Weights of a small mixture-of-experts language model, trained from scratch on English Wikipedia: 10 layers, width 192.
Below are experts of layer 3 (counted from 0) of a mixture-of-experts language model. Rows are named router (the router's row for the expert), gate (a neuron's input weights, with its number), up (a neuron's input weights, with its number), down (a neuron's output weights, with its number) and show model dimensions 96-191. Each number is 500 + 50 x the weight over its row's rms, rounded and kept within 0 to 999. Numbers have three digits each.
Before each expert's rows: a language model's description of what the expert responds to. This comes from a sample of Wikipedia text that the model never trained on.

# expert 17
What it handles: The and closing parentheses. The after prepositions, closing parentheses after birth–death dates or ages, and table pipes in sports and election results.
router:513371449572496523496522541394420400521479494486422459449485402462626463561526452488463540473510558516406585472476594581418559576535553448568463513483518538451435503507472517425448487438489500524520472403464547547583509541474543466503499538464415500496510460458487470561521483487551435425
gate24:570537560466466431435497597469524598510516477462518496465442452425412527537573536427520438559603563519493472612496578573529561457564549526542461516464532547471483493500522517443383498534506553486416491536498482493440536580540452441552488585527439557557489465534447504565465467521509489608
up24:414462501525492525526399520389429537449473570576463445524554427437572492497539523505481496432479398471558499509408449498480468489501528513498478454506542375457506469539462452433527522478491435601459431483510555524471442468556545548459461473493475487508539572524531521463516585484457527436
down24:488457585558500525365475531496578621580451506436426476402441566650521452485520546533475438518468489519474509440568585484458496471498531461522488542610551467445483570539488570511515501488452467457512507518493466529583525492559499498461450528446553557438523527538430538594590472507541404476

# expert 14
What it handles: Periods and initial capitals. Sentence-ending periods and capitalized first pieces of words or names after periods or list numbers, such as The, A, T, Kar-, Tri-.
router:431485415449538630620486615498477532466490615557457513441462544432502519521499508497494509496514528515485436550529554525549496514550561497521534528481630448417484509508508506511502431544653518565527388466430494482610456569564506542537469462514539498457546558420475470510499499454491439518
gate1:524466566555530476501524491519594560490558462480485400494513433458420450496512483608530461454403535535555434499558504540447480532441378540502543641476390571551412433447392578490428513553401545541455521500513450539498524478488473512458508542500386475419523468510534511474532525568495435541
up1:498546443482484593551517511582538413436467493502578566461438466520539434521608512397517425511452426492463556497500521534460512529477528522488521508611488448309447487539504417522454541597503586426489464481624361527474500513545494477492419437449483534597494516509515491505457497509536528448
down1:457458474495422474477574502570461516406552457436575424537438511403491545505494523491489446518400464524535514528474585508486492572540455448579586490525423500488468501389467491507516433461552407445476525447504456542497488429533471413388528558494532581517498508492476423454513492508539446493

# expert 9
What it handles: Suffixes and sentence openers. Endings like -ing, -ly, -istics, plus sentence-initial In/The after breaks and table pipes in rosters and lists.
router:440431532527508498508505439460552463487496433483430460434369501474511453580596486425452582484548494485564456541446557561451574526597599563501512431497438447518557519572489490515499451579552489560541475535564492441463465415567588481544493438379561517507547612503506619402483498510483552557
gate1:469528446466508522497490473590526467458510526484537560560476447520451545462538562408505527412578640489557513473466517612488529532510470510415457578513599500431517495503511502434503527450475495496410510473463506503518477561495540419615486499463569521568490518550525504526492524478467472535
up1:467584601496509521567503517531537502530500483425488430548510522461557522521499469487610542518411488523509447619462461497517533579459546543537550559503422500483488543508575512523482515510471495446483455531466441506425589380437513576491498478538455522449413454474500505504493496568429487509
down1:520558494458492601458488447451488509505575521542546436529557416542476551530505424500424559567481495511516469559523427541440395531489471541405455536523525463460497435455517477482496493513483510485492530457496499547508569403506442515573566448542471460442517486386491529432459529517491546497

# expert 0
What it handles: Mid-word fragments. Inner word pieces and suffix-bearing verb pieces inside common words, such as f-use-lage, cita-ti-on, attempt, served, known.
router:524380476517477444516488481415491502488406443492526492503388487466515495537583451429543463482564445545472553491485529431611518450504506491372507547479538511457487504525468469489408463472469452524554525543505517499408529539606480467516424567661495523524502490492465496479477517484492446543
gate1:407530520494453516481574500536484501505508542483411501501456510481486462563444339487519591544518494489579456381398464484558455535459466437579524526517482536541488519490484398483493522504469465515503461422540444578564437415584428466502484571504544489552466476504513464516517554439606433411
up1:563469429519568451542567498592519496438488489527464500442468547488543462458555536509521472463578511516459498514492568424519424567561448530487519426431461583586418503511451411470492528412442507449501605526543545486537527509511579480576517487478455551528425523568439428550534485526450490430
down1:527387556448468522491494435442528559486496540495519480548485475392491507461528495526497589544506446440522519513497511536481571477544528452459463507510468528407495484503481473481486493559543447554489457520422473532415533467513439468507501495568468490415508519494524562482509478511498487484

# expert 3
What it handles: Plural nouns, noun endings. Plural and abstract noun endings and common nouns after articles, such as vesicles, matches, residents, management, casualties, improvisation.
router:550504488520548527561455590543493555572477470577553409488413502514490449566600515392466403521447516541506472505539482497490613590482441548520532488446512524510465519550472511528492447524406505499532439531483493485534480448513476476590410410406442489415474463473383380532523475438506462535
gate1:451471449511497489566513492453509488421538585533523473460510413549535377498457625466592504468538491495538457468495498523469431460428504402499581502479593495558521470431470565434560457493502578502454472494486573498467518501497648514514492477595423506486548598544505510612510519516470528508
up1:446509535491494527486489497489551438482484449487406495472497537497538539519501499583480551369590479525511551548498399482463488509484478535563525516599566505547466437532579546463495455549428543510518476519525611465456436431551465397493562555457484496396441456445433477553439623533524585519
down1:479505497483547463400496544500417551466556516508428519509440531487401549420421471458511444475484510515445450459512541492504539544581350441480466429479472495494525455423491502450515490490527529476492493530523519462487427533524537471450510444548568496560539511448500508613569421554510475515

# expert 12
What it handles: Punctuation and El-. Hyphens, list dashes, open parentheses, equals signs of headings, sentence-final periods, the word to, and capitalized El starting names like Eliburn.
router:473455493474448405514466524428502500538437567437543528514507388442561514484467523553475535510552511546513389498509433606420411482513531443484472523508505558361577497592431452502485436515490502561524363463525457430516493492570539570540426402441511458514479513541478517492434483558569473511
gate24:559537547495483601468459496464529545403535503456507481456451497497428483577532480523454534420536406545467532514543458587496424525470487567494493520479445462464579487552495595496494411537491536423555583459538454635548578483400542471468543520495441479556437456528491450659505558543462434527
up24:469588580511471538561474503457464571474479522452466487503441495532401483583546543500546568334556438516385463487501419539454542496543456537484512409507585440508562508527488529534507464457488539479488522487549504547530538577415430477466553567522510422512461404575386493470548477534448448527
down24:543484407561487475459479477467442450556481520432482535449445542474486503472446471465531499596522526432492509442477526409536474534507531492479591484455484532501459460474521407503518431497482429593523468544448634492513495579564457510429495582484521550428482447488517574408470450530545471511

# expert 19
What it handles: Commas, plurals, numbers. Clause-ending commas, plural -s, years and figures like 120, 2024, 000, and country names such as Australia, Russia, Europe.
router:487522574496560505515428542371573526574468453542550468529468525470521481578558590543501510445503502581504546471498536551409465454576552412438482477492508492461539512590471516468432425510540440559466494476485512554533411505540499506534465413455423540514477563454365482526483519516451396538
gate1:513558475538558445447484521520583453442461479583513618594530554446405548475482484548474443430437509410430470523482517522477482551426453499540515484546496521514522436528451492484466551520540517535577454450587528616604473491499494488479470504506560462377507432418505439492631549530533511443
up1:603507531524407621552458496539586463577452573513481464508518510518414545472455551534532443399491426508428490433613603522539476476525521502503543513499482424491524507495453474474489462546609445442526390535492457506533516538555450615562505457500473473586475519511542459481524463502583484466
down1:518513477475564432440432457608536454445521398614474519456513423527487421489448465480533386451506570451396462512474580574473486624484482520533578393503490604527477466481475457419490484468468449548461462555542459515478585458490486536596438520496563589516514499526556484539541500523526527446

# expert 16
What it handles: Relatives, commas, -ry. Relative and linking words like which, who, because, using, commas, table pipes, heading equals signs, and the suffix -ry as in bacillary.
router:569487510532513494516564443413522510454363435559444516504594523452490502492559441486436530507506487478473461412499457522415539575545499446510495552496550490554542538508423478353446446478422428539468538509541565454502570451524510480528490497579466515522568491586538468445458523509614443531
gate1:518497413472531586477452526452413477515465514574550517486475525546555507404422417566608526443453554529568521467548498478581441504529403401488476482583426421507465487478526414482468506618436554478529482478415450527380528540495424517395575549547511512543552474496572545495468464550501514544
up1:512530605524623396551449426524619462541476447511494471513441487444483507470497445460506497537545501515531552455572564534473539533521451505525482499540522497520430516472469464562543551433502479517446461426458500487436568498515455571524587526405461534539508425582491519444474523526469494576
down1:416488503476457522456536494520409434420515501565479438496589513495512504491529570521426530522456501456422452513433489507550471542540596491484549590447547540480523537464511535551479531514490502497536545596457553522507445435542566507521434479467534454504548429527579529548519468416509527554

# expert 6
What it handles: Such, dates, name starts. The word such before "as", months and years like June or 2009, opening quotes of episode titles, and capitalized name beginnings like Ar-, Ker-.
router:517502580483485548528490452423508480457481481530431451512542468441488486552562657543555549499473611552428466473508447528431487473456485479555407442514486522542577393456460561546534496583524531456520464502530499500577489451504470560614431458502367520519471429576601509540494473557519504382
gate0:513473540531520474632493450478474449488435510552496550479524486516511520441626414442445492518462504504536514522397437521453470451556579506586502433600515535486500448534506482423498490504478418473595494535440542500536456443446521496476506475489489452516468484569545527486525537556495619486
up0:498463432489468473458403553510565525522548558438487468442446445475564518521510490592496464447532538458511450491528643480554455424605426523453510566430474496464493478491474534576537417465506540529390481485506513461515580519536486491515511469533505510483523509455529500430398447504530435513
down0:528502530551416435523562531510517561545450483499440555618459489513482509424510343443534455580514473519526546460558472494639474429557536511592441462411528507488438506493594552445537507609512367526493550465539432548459510517442446623539463615529478515560460474531487440448563505581477502524

# expert 2
What it handles: Word-final plurals, table pipes. Final word pieces like -ans, -lan, -ian, plus line-initial table pipes and nouns such as March, Air, Airport, country.
router:485486553462537523484481610570546494539393485591468510418420630515449442532553550488522466494519498479444553506453556458473482520509482526514547402512463404524563533561408558524463560531533475532478543519447594494452441506573495505532571500401547551434485561625518513554473473479536517498
gate0:440465490481465454501469559484488551556555513470527558457484518513547550510384572522525459478444443451487543450553443450497470452469462571407555493568472540436501489521504431555443467515545523456498451364522500599539537466438552496478490539571515506516553496456478515489588520489593432510
up0:521520549433506480551459542523492512503548538505449522467465522486498558519491497474496537453457459538504440465533438456466459520487558542476512445519441500492561471452459481518440488488511443492420458462576516491579571506498592552475473614562529448517474494486490539520628469494540426496
down0:497504511509464575475614467486471559484518482572454512448467536534485523431527485505531443548456538466484489503518488435568490595528483387452485477444553521404498529482571513514539491450514515536534517583435520493474512551471458503520497443471438485520537490493486463518413493491551428541

# expert 20
What it handles: Name-initial pieces. First pieces of proper names and capitalized words after a space, such as St, Dr, Ed, Nar-, Tam-, Ram, plus blank table cells.
router:559476515487463406587526574501449463415463507494533491507546584495505529475477463510528540423488417510433479514561600479421491540504522555549451526508495479506506530585533487492445556452488501556494414421484443469526478570515455460461521530615540479511585558423501506536451424511467491476
gate1:565529474482576569469522450497505401515569440535521527514454519630528445452522578477439481504427534415579524518527443519426525574488573497516497488584529540496461530461495542512551506528489536500515492541497471436508516532487502533643462441570506460551511420492457377382568473468504479404
up1:517553519523478522521542424536527594489558493449532425597524519512413466422412472562544463599531573500514550545562571450577500516585514524480499481472448499521429568462559517541496446494566640433419535583496480507463564443509506479424561646508572512517374550468613443528577447518542595562
down1:462389511545457515497529461504496367533531546515545467463472520472590500523401650456470407573516472395481535415491564367507477413513563465678477507561484536531498497541499504501520531532482454506489555496484543531553517529453557400566505443512522452550444563569457503468509516510510500513

# expert 10
What it handles: And, prepositions, name endings. The conjunction and, prepositions on, from, in, auxiliaries has and have, and final letters of surnames like Taube-r, Laza-r.
router:506524449486572507486505542464455468487457542530540412477530545464524530409563515531458415443555534590512520473463511483581454423548414489504392499516505390426476541476460465542477530509591478503421497536578514443495461481512507579472485441493504676477490567422519519474489454454529467559
gate1:531510563610528496536483513496377595471542523570511439505497550461437549551514535502473566520509538436454567499564525475534544524516550497481553493508510517538456535508373544563518475528496616485573571408462517550508478496563501555581461513454435507487545494541457468467494556491506384490
up1:542406441485510412522505508499539461544495481532486488520498536466443499460504497474377481521445473531689535582477433527517493504543569414596402572538446527569543440525528558427536580525480476455555487493533509511557498448521460504437455488487442541448543503461503563473496537441521512489
down1:484623464483560522478448463547524493487450478573478536541451514482474525584570485509525494620502482546433453585442565523428615507466514450562456501514542590454586485351517499550379542522544440527550491468458408531533415499492515488639428550413503473413472480473534472493539480534492431528

# expert 18
What it handles: Word-final inflections. Final word pieces carrying plural or suffix endings, such as -ies, -es, -ey, -er, -s, in words like deliveries, obey, crosses.
router:486485526560550478510530493450445506474575444485418462488473604576589479587361525456512447480592524519462463491488522529454560450523514561540469432509478456540522637499477555539507402510437409550528541577437565517514475425527503473447388498513546559590541486503385468584498474508490517587
gate1:487440586492424449456530633438538428506541539560454480493571571506615446527517515484539591445473515473459595472507528464504532513571581438538539476444582450595507598621472436490477441595570519514515552559585527507427465563464504529494481460498455425570459455485467506468462415486595347523
up1:582534463491563536497453525525553506486594481447463452523417515525503520407313499494534398539542490483468450499492449453489456446423478570510550517512399507542524510556453565531493475511518480455571487520399502563498526530460593516478530454551501466549485486536528535544541514501549415533
down1:466547569531465447519539479498543510529521536486447507482511497522422452515536531504459554495497490441489505478492513510450462482490532472521466471514556530489454565523532489527519535415491530531509500483467543466498500462472470516512468451505501540479539450499559502528475467537509495470

# expert 21
What it handles: Of and word starts. The word of plus first pieces of split words, such as pos(ed), compris(ed), Wil(fred), Ab(original), and opening parentheses after names.
router:508474465534447496548498545439463450481329486524452431486584448553459460544483611417458465454553536535483482497456601594472612468501555552528528480506461571465460442513557507448501520526525492564525515497476416583443447461568518509462447455432515550431499505517612489510478408447467538525
gate0:504439456438373488542491506398450461463486468456526504565563460543493481399490606507605382560531458531445464426505496556514509447434557467577528521485547577577505452537512474518465554481527483461488409499498569426519421469547580483450493491382469461458517534489446468475537539494582507588
up0:524535437494515607560656558449440403459602464481553624514526571531541535436472489520496519519515553474510511499443534543520492498471557535527509518436578542617537508542522548447539512531526521527543597483439441496489517469497537495556472472524597514456554561479528424556508479473473479546
down0:410529482412420396466464490552447466503475503497481516492466429459581386400502540529514531574566581508456592593490515531513582514522491548501535531511521410515504432406485499478554484531584498501426524434391427498523579538501487442509464468527490475495503500605515466542481450575536464393

# expert 1
What it handles: Commas after names. Commas ending a name, place or clause, as in biographies and lists (Ulric, actress), plus word-final pieces like fragile, fissile.
router:489541546548480537467566490411456509445442608583501536555590443421513578479574533461446582489530519529475576503485562326522514570468490541476377469528475466483530549577413511471451429508489481547446498503528522495556460531605512561497503421521489460494456591489537640504522409455449512505
gate0:554524543549431462538575448611480382452478506484419561465490509499539564518459474508573490530491546442514547512474554516473475440450499468559430483526573524473443510523446529536481442485521479536556501483510403456498588429527517466517499634507494460405524501539489497551461491481454473531
up0:573475350505509544442517467464558572463516517443610429433480434436500505551540496520520505551465511453543548521499485529428496538506544490511480513400537423475542431457538578409463479462477522411474534490417586449465534502496463447547494566571599599549435551516526463552659507466430464564
down0:464574574460445466560468514507480464476527578471523530509524511516500564488481433533445491582554512510573477487467583469608522503601527545584522503477521478512448472492513554455448437470507412489489458530460428493464520470463477485426474518447517381551576529518555494499520510420553479481